Experts of a small language model: 38.7M parameters, 5202 steps.
Below are experts of layer 6 (counted from 0) of a mixture-of-experts language model. Rows are named router (the router's row for the expert), down (a neuron's output weights, with its number) and show model dimensions 0-95. Each number is 500 + 40 x the weight over its row's rms, rounded and kept within 0 to 999. Numbers have three digits each.
Before each expert's rows: a language model's description of what the expert responds to. This comes from a sample of Wikipedia text that the model never trained on.

# expert 30
Description: Numbers before -th in ranking and results tables, such as 15th, 20th, 47th; also the pronouns he, she and the word Car.
router:479547554502525517426521491466559440606509410421498587585505528449567504484473419531534511524429496458470512465488553526532503527529561481462517488427538431482538467503477494517483475556479502516478541538447548550466506442516483482442438555504504569545500545454493453524462524409525539502
down0:525435456516467482515551500430458536518521537544442489513549503564534426489525492498470557555542537483531509530430472511492538499504475515489492520483449511396474513466448478505558436519457505613495460483542474459442515473452519511525468499540475482553377420547490459507466495527492447533
down1:462469535520519497527485574470483491515513520451545566453481492534499511521509513541469504477542452515480436507588458487489570414563387519409471507503435466486430592455519464523434453544439520506504461443414473462441527554462499415505469524527486488543549580560505431474491499530464525488
down2:525545517467461554530561584515524491509542498491474541480463469501500510446503545510496510527540499494428507523570427470461501486548462577518500567509478570446504476485518437522580480535549479517536592496444455595458554495488452528532475597530516491529418538469496466509539509479450522454
down3:483534457544444550482502507510474481471553511464533444433549521538520401482455427548481516462517483488471554502515519509583504465414539482490465549499523459522466465543433502533518508465466520466517533554482462490507548490523514533482505463494541424506477486514423505523570528469555459489
down4:495481491618480502503477482515477408551497516505505482535497489528508437518448425443487452474488505500507363571516544528472494500403480545503590434489476530502513502513479542546485486511451474472483529470469516532530539503544492529443459557486528490517532477592485465460560543590520541582
down5:520513531573543503510519497541533525548465444528577503534515587484441510491470478512499416521459559429547538560500534432443559488483507501548516541417496470439540527507481525542476534502599545488462560562503459473464511491546473508553478503480484482526565481490596423555450525524528496455
down6:473461446440517494525491497468445521524505487474466498511454524503585525425505460510436495504514470537518471508547444457482465504520522474540449500594460535382556549497495499544574492570524513440578503536477487544581510520431504491548490483462486527488500561582569472534572564493507499571
down7:512530506411508429547467510523517480484565563478485520539486444567491512482552495503470493497471493500492503479520517499493584520404472524418479527446525487558419491540525539504467433527496548507571533476467562551494457447501424622527548491495477438504533479480474525469548459404471545430
down8:560533539477545493455465570452441608468554540496589514480492481477481492474599493512462505580505575518507469445473475465496557512510494528477512507573505557500483539496495455496525427451491542505484501532544534568524449500491486479530481553461466526535529392528510500414475543524531445423
down9:562545507547398448490531531498481475505525471536512453479450526471504514523441473419540544521530569413479458468472457507505502572525527462524500433558501545473510427481475464521484500506470471541607442448508479516539508576517523504469448508480493511510528463544409459520522463529495504592
down10:543496520421568495445522429455463539513446482491445497527467480459556520524489501523452458579438451454487506498477503539493506545467533585445569551501531478522541515536453448526513490512513512538489478501557495439524504510488466471368471534484571538489456520569438472513439510435496546559
down11:462542465484517491533490459469480576524491513484480506522545492523533559467502513554502488566509572485474474450563580441477538513466589489551443509506448558543500454473476510468446527493458486547578398515518460605483448505528505546522519420530554514468546514515530566535511486421569518444
down12:546511480477502508438573417486481507472450497508478514459553518465482485467446509536446498483481490525526433430536527424482463499488552489483437550469428457517481574480488479521555522520501506469505510553476490536503468546484532444559535522450513520508469481437584509513502524493479514513
down13:509463566487498512500457526439418523521440536384471451482484490426516452585524498476557499449519548420581516518486474476510459488520517447529534481535501428376438435481468464509431435487521538503505491489489473437464444513463533483521536503500482496519540461561498447504536490449564507456
down14:539462524538544518513491546454557572518517505458478533486497479444516471499482508469476492416458511589501475561476537495538477538533588515476509535441508464505493494555448505483499523491483509394532483483545562500571485552543535440528558579439566508536490518496436499506478488456492518529
down15:460417413478486598553503491480443549500494411548464557549547517482482503485536503531453491487588437493506533458500476474500508529502500584487446530604525502407481494472490531476498514481524506490542507535589511480482526486462457475567429503519554564490465495511461534510442491527467539574
down16:513475483434503534420461505406533551468408446541455516467466544473496439447518501508561551460545412465491504484464519542491481465419448484445429515523515489515436480486432542574491430475445500552437537497507499490496471523463471486465468467501520569486415494487410499477458498527513532526
down17:530515435553475475534462473518546521458560511534506499535532477461472533466532540537494561505438585529498531493475531452498450516546506485453505503428533536530526488478556510487547525497550484529496511517516481473444512428425534496546471501520527520441510498470563572530558494454562484499
down18:517367522485490515525440517563506510467487455524507459461467518505464467489415536479519505506541565476527536501476493542535525581477513510507528488532503473494487432510469438502499442430490565508462466513510522509469475513538524507447502478559519484457548466498508529496481486543489516542
down19:591533464510504505511481413426532512513487489453459516449559520549414466481432499540530505456461519523451466519537486490434527451486506488531456402519472507553501491548489507421541525516540464550493491404487490463441517495520441576465437405466492482540496505519551496457504478541483465457
down20:469479497481445441591458516516544484528520554548541500526605519459462514477509463483514471483429504548566548503513502599517418467484469536497439509576530468461530499530461485481490460520517521398427505489511526554572549490478546501541478570466484547523538551451506523506487503475531489563
down21:467479507452549564510481508489516483396516455491467570486519487509450527485486534607516506487544432494495490537576517455492498448596514521518467473483572492516492533472467466516541502530566531461507471519547454494459408496540526499522495457529523517480499522491438480458499551530475486481
down22:505488492508497477582489487504401489476539509551501527512477523501440580468506496466468484503502479568484508511424503541499463515511479467505492390495537517479440575470504505532474554492493582511432542440494455539455429515445553527515463547528456472459485415463548521534476550504555530554
down23:520579545503417460499486451478538550544455528538458516528511414518528545469493516444506499592454445488436584567570554464523479432529542524491486593534502528468488525470495519479508488467510506533533466437531444540504424579548562531571513539497577482500530479534498434490474501537448507526
down24:450455504540498481462610510531466507536478492513462519480574469508564483484449477423460556580539511490536511500443516502459508525437486554522451494479476517497540604538508537540486556497523497468491480478470517501606498538455561476465410510531497504498512447485514459470459519497517531484
down25:538492478561476429443444507509452532473408486493520522470476556471489433599474527535464459561537462530465464606474515461489416445516465511510426457473536509529512524499542537467571474458452514484454492462499494461475513577444421479513532518472473476539496476510539500517498527520454438529
down26:412465487450558484449549509490454555454494526515518511485531483461492551532516519518494539473573518503512467463525466492462445555421503532485518493430478391441417560517527475481544473475562468431418486457471541496502509476535521474511553472568482535516538389575513558423507547501493443470
down27:464496451566439471516567510465471491506493566518458509525468524514494489533503463503550529520465458457543486523519510530507493511466444447516432563476552481480541469481494509506528487546531554534501454565493443497513473536449435518542518469495486473511454473538472470480517541481494524563
down28:582481498533421569496509437523510505551521565490432509508536515438511479463491493546547519464496562523479516518459513458519537482465543540552545493514458663581527542509479493546551478485462525466546478508478508437493502472515489553494489437456521512548548518499559466533549492549493526525
down29:571572511454551536575537474520525503573557504494540523582488465506482582498501537499493437480468493539526533456516429449492440436526516502454476546469537592502472466567517472420522455512430547472517479559449503487502500485563493468490477506464453484499497581551456521488477515505516485512
down30:457470516534527543548516485497438552519448511434534536493558512529439449445541427513520538485547571510502498424470509459474543548466517505508542480477556579574456491569473508458504471513536486550494449461435489523485441518483448520493612522514481458562505487468445534468453517522518560503
down31:464498519518539445581511580526566483513474474502485572454515460486452473452479510583481478464512464587540471522531526525559480414544485505485371518483498365476499481525495503492521452523492527467446480514520521523495544588477595413519506493520465495490572484493492515490495503564431471438
down32:448528461493587545512534473509515450438479488505525517477516465437492492482529500577569484420575471499501495476469586472526532511518515529506471564485564480460577534542564521536437514487539482540530532503536462444417520451500488495533536466467497419492559480543482516482549488429561467412
down33:544495434460479536566520505482519461512523427463523553508487446475422491451541531542469458441506438503585566519528436604537544445413508420488426448505497513434554504531516460485493524539548497444535505464433516501489442488466497505469461465511491509486571468556466450520456476430525511543
down34:534528537523519490469512433499526555535516485437483550435523570499535489427528529492472479474493475492577506560463521507488554536438539450445533485469542438552556461476441497554508485535456552491521569491468457524477510478492515521534502576517495513520607509492532415418469509504464522404
down35:478546461545543506505525541529477461491437526502526478510491498499477477591509516536509435506485452512416504466498485501470498492519441557462525450484583418474492475460390607453454542554516514467467509564519544526509498457505486480473507489467478503565454519420472485490549490489511544480
down36:489507576483472523541481574441500478500481575509419529418542526527508519538485498537542523454428471478466533561513470497457525450485520495455413478513513546534481443465480510499485472419522527547549544481593447560459544544524477532542542523482511451490531573592557514413520558494406445502
down37:488545427536419534494526517510526470492488497492527563512476475404521466418527463447529449453536434466506500528526520535536471470473427529438486524549542512526502485504528480519469469477503452430493530553526538500479512533496479506529438424517469475472506480479506538510508532497490487547
down38:437558525459458541514524510567581506598490529511509470533508411554462476505514525531516526454500497495463555493514524465485536435437518431479576480401447556583454551497449459543422571491479528520492494539556555441498452547457484472456446530539538515471427486503529478578492475446470549527
down39:509506521503434550517529506530512484449485496495479521517482512521508450518523501533594478516454431470345509497529453523490502524562564451574524547500556511511495527499462485490511518542540538488432444548454462609528502505468463432475500429544511498533540456503492454494463517571520520486
down40:468477599499512491547558478543555537508549480435480502432459529542508565515504594540519443566477509481578481556475549450493493466507581532502525531563500513534517539441481427563407509455425428460580494498465617572481496450539522480519526586452562527472465514467501537539484538542517540568
down41:455417574585501475550446431478475590428481573473500475541533520455510475556519528444476528470547471556567619463508438522415452502505475510478514454431514569498459516459492499556532525497477505505559503514487498500515479525443511478473507527533464569482476483564514584496539450438522527491
down42:504471481438475483511528590395453588502553483537537548509531458503570490459476532475541519550487477468496463557518501456448518507437452484517472456484509501497471470463485515502499481485512496483455552444456506405457497481493477445544505528498514528575477591469472462508551523420522497567
down43:398459486509445505501463475554554482450495479471548496506413533494485513538555539514421516556504505443451485505545473465485542545535460509527488500543492434481525437523472531482428498496479500563406544443447528479467440508544492417468545544495498531510533469466461460459496508530457487515
down44:485472481437487412511477545570568486460498433424550507458502459448483552522571545507497478560566562491570514577467416553509542500504572555485509504494538480479504562512581490486494488467511492509510523516487537524519438460492499537527550519549490496529517465494518565480460581550444568482
down45:500492459588454571523524534467404485422497504584543499456521492434507531558448482452484522508544567548563477515416536553499536492481473426512538440505493503460542523508448486579475493504553436459501498584468502484548551480496540547537519481406528480509529567556502512465572488540483504547

# expert 7
Description: Music words and the commas or separators in album personnel and credit lists, such as guitar, vocals, bass, and the commas between instruments.
router:542471503527503487421497478495558401606472447468469580530502495513516424507464463467570502410465500511439475479485517436557533497483561508490577470494517460456528460479520450463557484527510560520497519454451531532431483547497503497504463600518499480545526505529488537501543505468495519481
down0:491518488438497462518535569464555573526506414505545492489418441503463527577528421523476514488450448530537500508474485514465497457489513452535488558392472537500535512457433482476457496447442518574570491499481446493552440513529518509541523518491511440489468568489509491458501515489548516482
down1:555501514523577544506496543513544530511470576472488456551493539507474521503438511506525521496531509513506474416460541608505424465537421449622476583451460522537448476499548528519456484477491426542529492497455474521425465488508618470521524437480421498486465480539456574510453471487448459499
down2:549513502538491418465491460568512508493468506533547532582503471478433527535494401493487511482544484541525509582464508525530571540593527451433487465403552460473524451570408499466524537505490575526514412509526499526502468551399528472513460560486512498527430498425538454526484499455487502514
down3:464577410460583520452480355521536478567508405570519422561518445483491449508480557551537432426494480505495502569464505507497427532517500531471494481482528511443512465513448509543480526536425509550529477489518444492488509492508471453457504474496456495537520437504451528479510500539499444473
down4:507542495457532523529512585479450543464585486494547448539435543508470501480599553438425504475557533505534453492478508497442497553481574600487522517423495536542454564526501521503503488547516469561456489527532468497592471472502581462466495451502527453459515518522497478483478460499500558507
down5:574539505476483497514525488437471523544505502592471559500498489499509493536478529486480424435437513478549495520451507568538490500528532493514458493507423540477503478536469465584517503460547541506531505592523516548545433600518477505460424488486458473548452518409423514437576509482498457475
down6:505489488571502491444473491543459545520574407490521459445493474519566528454453500535487511487497462597538494538442490541428479548474472459562433472541579466569482547552495489526511521583498446470457464492501555509480500485471512548520562419459596516520509510409473421476581509559533473499
down7:511479540506517490557486484540504595428529535474459556411473485557473542535534449501442457502490537572543502456470499512448545455509481481541524499416421538534471537505462511511552557516463560490488464451507509507510523518453518504509466555517479475513494567474485515507499561464505542471
down8:550466564497496521498509465488564554500490525444467531484504545394490466439496541479523467511506545420546520466530463522583494499504511562439594502529420424486556483551583462497456535491456507447492534526476526489577533481494544580447441484499454493512487516551508502541438405516509486526
down9:524467514506517458519564493514484475595488541540490514422536537474504529498454490556546529384489479548458498521490513424470516448497486550483486525549502505496641512475461505544552497477417509452458448451511428529436504471452526456500458571538482496449480537493549464459480505534574455494
down10:517571529487519508528523585555570471570502489425516498520473509477503499623497504495506548505494507458491537468455483452482555501504510507556546445527513400490495512549422542522536529502519572479481424569484533545425545507479494508511527515512502445540501484479526491466461505431516555510
down11:543489527482496476535570498489519483513466516551468466539475505493522434504533476476547509494457455495460533528517543452539566552470543553542540561494424521514488483456484515520533492445482491553531502530494459539523519483569517478507539433564441434518458507624556557420481502509518507555
down12:370463496514605546538535464463414464510490497524430511502481535500558524522507536452436456508478475552503499534527477514518525416461538419469483481532507524472488528457485552487467418467450486526461519437530421563505489454567421507536456494462466532473526541413439556509520551515462477509
down13:521484516482514531458496437577511502511532488479481587514519459477516502503490465515507436433435501526407508545475497522535521471489529520506529531504443455546517494474501501559556490484533558471517607499491513500521460551442569493502491538495547525518465455423510485513516572514517478499
down14:510548556599500482452475447547473486604538515445487546480514441532500526484449501504515543498500494584456492546442511452520499514493520515493508458561480422486467468476507540497602491556510552475512564539442498483420592517498509491442495552510481449535500454558496546457525575507444483532
down15:507607533521480466457490501527467502472517486450601534515447566536465541500509473545393528552457494505575433564522455500507514478476455462526580527506501516489601571505539506438473493520468554540517502465516446558537458466493557432502485493503613517462509483490485558601486474527508491470
down16:437467493502519537484416428497537546549545496510463536503475485454484519466520458489560556495479500553474502464476464569460575499492479506494462521526515451455446443459531487482579509556524499466482507509529499520416543466517484465518493550554509507553526467479550489532488496545504496542
down17:438499480493506585527516427455464349537528541581428528488462490470456482467517483491528495509558534471511487490483454607444549507484566503554467485475456514495508509508439508527487464501495482532539543439477449490515478457509503467552481471541497495521494599551437466478435435436444456499
down18:459433540433491485483526481555484537582508544502526470454553489531506530524441509568517489475515527570404516518467458475495490453464468450501492495525571544502502465484503456462507545484447523481453516489554489563580607512452500501411548532490561587531424513476506465523481461477532497551
down19:520510488520504494572489527529444455480521549497572467551484482512492433449491437573515511503450413498542463502383501384502472494541478547451497515527507462495560529495490420533475508491465497488496392475589553462517467515449546530541526476430515520555593523489483466461505485518480489529
down20:449533489440498537528473513460475485548519470473526490566532502427496499496458502495462537477511506433506536479484443420494514397518465475491560448483501520612561469497515540561472472518546494497537492506432454490541478513532519550463443445528523523487491631441525458492556491507474472543
down21:499566562488492504423489514531489486571509509482493448496509526560421454464483419567539526515457498486544502533475476467521495501545483473490517488514413536482526479531547543473499533469455461477485482464526493494437522457511486515568553590532503502491524540525585525490517477453435535473
down22:553503511551514485500530457525545503582510537565541531521480447501534530537552532468497543504467508461452504496477433484414497459521479516506550558573464501426467450510561562452489522504450501486545463446459550476484514456540539470549513383515442413503552431478513537475563464486511545475
down23:492415464503537508455509508518488517499465537495548482523534573524483503472413497427480412490544454492488500475545481507539523533631481437466520467494529502454483486486468586500492475470467515472566413543510531511543544486429517517512575508493484491547518510483477499520495485519541542496
down24:536474467505527516594541509504542510461553514618520548530500554469503482519546536463520442553533440527429437456503533517431483529492531479487509564451507455482492533487498499487477468528521496514497481512468563496522440489494503534506519523520421468473546450427504468452500521476515508488
down25:512467514501459534510557490512570506469532461522518507534526422486487514556509514551485467499480506486467505496537475481467522552552510439515468470462461579501475508533473488500538551465490465553508422469469577469502508499514441416510428473468438471474476464427464475469494455468540469548
down26:424487486534566552554498465449421566537463497492584435463490473482530487517479555510392519468444502511397562481521516548465480481431488422548494505553523558502495555513512551543561502465469562511566520467546411511516469542561537452541518491499478503484509535458431545535514530436545511481
down27:461481591498505498506536523528494532587565559465536506495475523571483565529536438471469513606490512500502573482444438503523538467518561484545567572479487473578534555509427518483540500456416421512503422550538480496560532526482517523469525535482555531563518492454563487494451487499453524449
down28:530517527484528496456486504540436507510455553472469485555483515490571541486497490482498521570554428491563514499388517581497471520470483474448533504503536414505534497526468542538428503546438438568547535483536517503521466477533466558499419533514499556512507496496515481540554545520506487528
down29:521485471529465459548506505457544525454577496480492479521488505582499413509464460515616493501470476574547472505510550452459486551485540448582481574546513498488459540467499491508500482534478475509490514503469452491469437534517471468496485523489483492443454456480430496456592482527518509496
down30:445520488458505523514535492492506495539517506527505551508532526568405521431555506491476492549486504504522443504433479527476437383469513450492533456556479442495482471469522556504471469501446488561492448478511541592481473493508551498523451517535500542508446438483532520479506443578506492457
down31:553514448494471553477505501484551543486506448517518506474534577543543497500547488469477406463466440528466489417541490440440446486494495502532560539556498387578520440547489541511514556467447532497585451521513570561575451452530495458477478519482470401418529491459442504480484514499529466542
down32:489418509506537528550531551549488471423440441473506556491507498503383453431512515482476452417447471496529485506508457520510415476536562452457465374511530515523532500478511503504492463520390491472497450568486496503527473574476529463431467452498544472539518487480481499530495455524528489496
down33:469419549502529525542511560470431518461492479538434512489467563543495522460452491398506504573432617470490473502459539483435445483493467475459494482434571442561543548551471496526486474514523488474495556506547446488499487482540531458573554458487497574595493558515459513571530546449523470548
down34:446537426498508500486531460495464499484458527575598507504543509536421458530463486505473409449443449575486493467483479477438450511481426574504505523488416486541518508449504458516479511505523486496471502469509457460486484539516468602483505503478483550533483572488488506497452484521461472507
down35:500568474483504534516538510497499455534515477451436601455501472419513469444517567553579593479526560418500487523519449528570486501504502491489452565501531479469536425480547541523420478504507517515523462479540427493455468504527509521476499525486474497452519480533495516436472440432447539465
down36:504561510516563574521523537468537485524508474475502439465509534487501498462459464505431466508513539421445606426565512474473517516476583463537473597447405524534479482506465466493434512508581521449489576490557503497498483521527486518438507478529498456507498455523554480436452457465511468511
down37:519564454538495537476528515471560468514534487457492545548523463474494540502509494509513471451569484500477566495467551476489486651495527486527498567518454545487550501494481494517540509463554453566533443443483465556484508518544454507535507554551487444537486526581545524526446473478518523516
down38:487541511456486454497500467416475510512495494521434484501590484525519457503472524465498474452532463449496540467480580503544526491542591563540539501518463458471513473452411535495513448523487436495523512459451496502482471527553527518587457485574493484523511614522522503506575484541517468470
down39:515458537516537494556486436472500509487411411493519453527552474499437446562542494572453504498510488565450519522493492428461446551462505578580498507460508463542496415463483468466486515583417505535547492482559484487509502452461487518474514521514504429510462418503518519437481451518546550526
down40:495555457505499541481531508551552549521527500504497446452465519499518495536471505479470507532490500470485537428547472486550593493613569438555450519454436510580496497559459492507509585538582544482455476511560546472511452473423518527505548511477506530541519420483550502417413420501556494443
down41:404533500581532522520565534471504522528454468486465462486504558556543516534487472512524521473515491406513455547521531457563520495460524531528461573539516503487622532497501556536451569528489533458468486501608536534535490514464540509474537464491491467486453460488469505430514432545492478547
down42:492490536497465516431460523516572559557503451499459507485555459481583552452422471471525527511526496444520465485572504547516505478474496461491503513566485481564550586535494522413466478513438431442484481520478476505468493459464491451438514477477522530509505558525492526543515545504432485448
down43:482488531509520556502555532461464489485480550484471501522557584480515501513539507497492455553491544457508494516497512531500557456531514496479526489472518464510497513469437466528445525496498533483487492498527521530490495471483445551517405496538505603534509488520526454458493437524543497544
down44:526445503488533466512501536507490492460481523437531511557516497500465458481493542417514496434503526521410543482532522475497394481502516436508542504529488459479517521561524497527460424478532532479511517497517527382496481496513481449518499531495532440511562455506427480513488504473506486445
down45:521542514454520547479484457445513530559473542577487545449471478495499512517525488477461490545432466402459509453593523477498472493507583482479481502486413481481509515470467514507504535488531551543452491412487473488578436517564478471488463515471440460500512503538450456518514477406544482486

# expert 23
Description: Words inside quoted song, album and film titles, often capitalized, such as You, Love, All, My, Night.
router:506459512571465466433499526426461472530515431419489559587541564469534429525470470543491549514529522508454522509437520518536468498551562512523534449464577456432568509481484493439487488530452492531507571467460552521419502483439517528460486513511529529581508504483456506498498468504522585510
down0:488502547492512461492462504480456497509490533579497504487519467518580499423431525468506563512524520530591463522486473502487500494499511512454491461562516477456503555456493566475500389487459460536555520516495419511439507516474526430543491490499485462512538585432461579461468476495431488494
down1:519479478489407534490528531499428513561478503571476538509452478516451499492442434520509512499489472486535506523575515468569502442430446583521472507462451508545542465484404526484603469535525475492477508488527516434517483468538478492536445540488465540513486519551428527391475537551570577507
down2:512512445522506453531473480494452418490537463428507499497493494482520474587580502444496449484431524506492481507471445464568466457498525566571467553469490555488512566487481536465490520513486479490500464472492500505549539472501486508480512487397490523560499586462501465410518580575576467564
down3:472505504452544508464511518491473512486526469471493548565463469540443536554534534503542513438494494526529536499508503575512515534504515538515559413528497559506555526491483554498480503523434467484456450460542501508550497512491527494449532539494493471479506481487450480523508500463467566566
down4:526522514504496537500479540525533517439531524557500533457490574444545469460455503525513469536516463499527580486466496544470542520522471553489448384565520525515512586519509467543524497477458505479517480452545517493536498441417477553481481565507508519455500469464582523405606505487471544498
down5:547495486545522535421517440499569537535427545532539469468493523579523546485453512499457492489522468478435509496515501514479411441500536538483487553520512543481458471552495552499476516475507476550506503478555486465433493540456489501439533488560554443422506565453502525564479521573430515460
down6:582451477533466463533493483545447431497454548513488497523452547471565467496480571454522547501503448497518606520432520572407573494519514477510518494520475513474462532478544487489499459505533578580466508484455549503506472508547494481522411523473541509516504535494557469534532520427520583471
down7:522512459507474526510494487505498554448426517493479516579507479499482519479509505531468498536488515520459490567494396536509504512541572474578509484521453592487507450523420541599417562467442501487490402492491558558508495482497504512439487462444436576487586569524508509408496508483554528465
down8:493446510531477504430497506525524495517548459526496525509469488516445519433410417474479489473472448527491513468594515506553573523493495527510574495501496585558494518479424432472571537518544464466494498517495495463509485473424533526535486487495477518505505599473521503388627537560447503440
down9:484500499508555469516471478523513557480445451437493485514555526532505472439515512414451522457517485506508491497517478586474532573549539354518501523524497481500432460496479584526405512476591455581567461561534509505527448479488488500495469530538513541464500489513488509503496478519521499442
down10:433463536487570489456452535488441483512561451449475450550431461495441475506549539560511531495565483511545536524493522465575495525534505555501517453532513484501523523430466524542490490501528452579531473572467487468453544559489431507469512507535495566513460441540450525486467499476493491515
down11:493479479584475433491494511391421496532565506502495556503484497426492476505496519503428528511494487501480503457499480471581517496522490492519461502597571469448534460535495495466498416551489491464440440521490425579474540513574414394496488501478468524588476484571506494590548489505508482550
down12:475534508466477477436510524542545463478511488475481491483549492518436493503531496436512476476503487500518536458495601472528495570496548520493442528552543478449513421452425406505430482510510497413488518525440484529514526569526473531559411424530501501573496479441485444530491548506449460540
down13:500491490505510505468456475466551481424504583487562447466497511488462502528513440467454470532502496457516472439450521476423463547494455457487476490540562491447462447467480500515528446447571568528470464515423464503501542517560515507506571518431441506520463489472525590451502514533496493543
down14:574552503477532494494485461487585457476498495473480512436503436483480495497548487515500472507491525483565437451465513574515468476439478496513572454429417550491509490511495484504497489482456452498445432505545497482528464453533488507481458622495509519512524524429484542507530524534538480452
down15:469459496450520497538560515455556517502528526527461489537512446518539521550514462457535421549484512541465483454463510477542457429468481469456500472367487485551425528481502481545543504475509471492514507495504503572480525557525504557537458475532453521511457505484581486545517479426473512433
down16:493551461511559502512483494450529481513593531512475519485411492491469524475512506538431486505484590557531471454432536505496452546517505483415536499481450418513513485531520497557492506479472477486457477538476482466555548497492509557510528480448486518521467441484417437511567465525534483455
down17:553530560545452493475416507531431523503480521480495472571588580493480466515455465521475533491464544528489417549466486543567500462500519482468525499508496490515526534489509541490421474519508485529534515541493478479499463538472531540491443557539528438517571528521576459463485461528521529553
down18:573580500538550505523541541483452541552504520482444558460451475530461530546512556507528441510484487541532492496503493494497496487519465539517520436466389491421495496436534444496486510511496526421505522494479486504461506521538451485479463503579518534588455523492429530451448415426510538462
down19:450539536465504494536589490416436491553526497497494484469459509537439494472576512498494418538494452543526543483476470446504504532473501458494437481460524466504487550442499499537520552495482535496476448505492551545480552436524509503499538535553477503539552501536445513497458529443487521524
down20:420517436432484448471528480510547438466533533430498502459477447395507503507524529468470514477491517529557575540484509494496519597474545557495489506498588496435477457493509491521479496533491555415391488516484525522561487470470536468436440543442506527511478471463515420608527534481551525404
down21:515478540557500498513455470464512511433528497430499478423534478501511441541494520477497493482557475547504544460504491480542460436464505583497508528524522535383477456535462478481458447546446558502507525484524504555440532543455485455487472493502496528536473492475535448550472483544507508443
down22:446482434450555489518526552510483500455590466524523524494481501501503553503557499511477478524550472512485533543505436538509511544500490587558478467449509521464503441560543391510496500601500529494435558519477506484496497534477497510483472562449447487536467384492512493549523470510556515461
down23:468495465477480507451559492501513482459503534496534429552438443487498517493457480489550490558449564465521455504519564572576519434476495535535439523500551491543487497491491511543560543479440587488470512556535485559539430501542547508447538489450460528493491508573556488522472519481534462502
down24:421475537525485437540514536469478531447527514481462510493567494560512523501478470462516494433517516457493525562486516458458488540503428519473442484457515534459453494495542471520536460564523460442465493466567461510481493481482530505478447521508503464530493528462463506449543506566523494510
down25:543490505506443494440542530499532482498511509527508569500422548469529449543555501469471476553532485431481584491500555376427487581522519468589556513522507509468499483487490459500478476427490502444554545439546545539542485494506490504527423466566557410444557415446557551510594496473414552512
down26:477564497536484500470463541443497473503443557441500504532472494569486534445535493517543447479541521457468550535457537476476405501436489435485451517520503445386540532444574557499521563462485468431458567543501556502472447497546496495440527490540470513435473518561463444458471480502496520520
down27:470440580492488530473589581566557525520512493535531473427527498599502526445487475487524526498444453553431495543487506448469543482535538514493500541508476584517549534531559502496545520542500494428482531474474481532530503468418520476498504573560494462457577481525520472506537459480484513537
down28:532526478568526516512507455507523412529383606454500466476427526520541478495421415420495497468468467470539459503578548499450492463497465514484499525428528464546453552479503509529494474483450529479538510563464492511443557495554532502499496473480509430541509539463487469570495480490516474501
down29:554484403545489501509456484543512490449548522427500529491504477458518489462550570468477463484491543481555525496470432488572496528479580522599510541492549476493563532522473508539482527495499533484492506528514524524489525538464462454482479441602472640511559472485524455497529562454515500454
down30:509502455475486518482515460431574512476480535546480518474471485413520451426476475418528538517542504534523495477509559454474535480521479498480541481531482584512497443448588538529545479452461500477492528428547476552559510563520562519559461474536487444471492444441489418512480485522450449545
down31:589504484531465509482530491476453495534511468462531495482524448560469476522453432504529517438512565502477484495480498516438457552492529468510444467422496491418536468512509507481492465468480469437461519506420435498531468525507619532476521453514529464494522557522552564537471535510501450425
down32:523555512508549520490473496477495525474475532480418549498519527558547438500488546585511519477511435467490557474428515491513528553544476528475565468489546515495493540526491526444521482440478419409499464462491559406425507505449424426505536475540513526461490454458452427484505494528468543445
down33:491474465483571516489515531476477557464471523545506468469488470517533446479519518450524548485425490526503545452479498477477459516534487492487518452524535437466483427537563475477439553462499452538463483462512553528454489517507474517516508534621476412495557479440482498439505499499487518494
down34:563431476476480455488418483555511481538505480474565474463556536518520464475456423562492518472548510511439484470471520425534554520503558511524466509502579479532473526363539489497486486548497506531494509509531533500483532533481501561473479475518474417476483496509451571512572428493482477372
down35:536460464576484569496504551578524503440449436437491537485494544541537438469456457533457445480481461544504515540532531444563469505518458454478485530532509472425467460498520558495524473474437463482434515593528515431549474480456436520434507531429504447526468524478472512441473474528530480428
down36:465461489550457497500435410511457483532489491535513531522534481542552429526480461530535511522470485530438454478501506464487474484464527546571462468499510487520433503512585455466607472526433587497483535451570579511509472516495514499452457530411545572615489461557504546513537480531544490439
down37:530574546444553489491506505441466544479531589501515531464535424555493569535593626553565553465453468504466514521449548505427506467568522503536516523471528475553486430470514517482498489464485447477530549457515512476472505503514522494504520549511547397477472485522448506507512470500493558545
down38:488477568490515485505529490494493513545484565536467494448495501425466449467489556506514490510540546538516507554465446520507491413474501509532578480430424486485472549416484477473535488458517542539526563518502495468522458579514436410565509532492517522579449601474510553486432470401466481524
down39:501527424484493465475483482594581470499466532521513506498454492444532462505483546429548586619599449462511516548522517471503488505465500468477516491447497502465481473457509596444471511479549527499490543498507528443516535519550480465481557457513448495544494525540514461381472495531560531500
down40:439469550461501518543439511532509538546472498489480422520487550507494547546565572525500545505500555541534544491452504512554541515489519514493570545507525486508440467583526407421552496479486443452456563543469516538516511492491458524475529509513514541552458558550457521551438509518473454427
down41:480469523576487465482487485536587565549529495499470459433434482514446448540500538481554536458539508559519546529554495477546422413520471524482439484506489513456394546479540518428534479561548543453429523500451510516487541473467461453463454532505511485527471543462526471470449447532502404522
down42:454479578518507546504405528490553488494495475498482425545465531474490551498531553514541484511538510445462454514505541488482556486490536527458558527500496521525454514548506521508556519473632454497440557479432402481453484525500429517513537454471519492502463489492574486522507494424431491559
down43:452495542461525431523515563540512464561625534424528455484529478530465518508544492495501574464529510487474520482425518577589486544529521479468568467546568454474446546472449563423463513546527512463525508556436584505458507405448512569520469480477586497441538478534504515534522501533461452510
down44:526468530496450553473490459562481466562435500485475546537507553418566478524488499482516531487495520536479530485477425460462464491505466539558517460452548434512501516465536489502528466471511465377535517479426553463541473579521513439470481487493454502557511524463467459544492521528538507583
down45:534472574527469529531500451433427495535486412497496492453540495436462473446473548477538490496552474536471552568512496445436497464513498459534509516517545504479468480502524496407452461471528515470537532426549479525424485484504536430554501481522514354564452505459501527488375498506489490490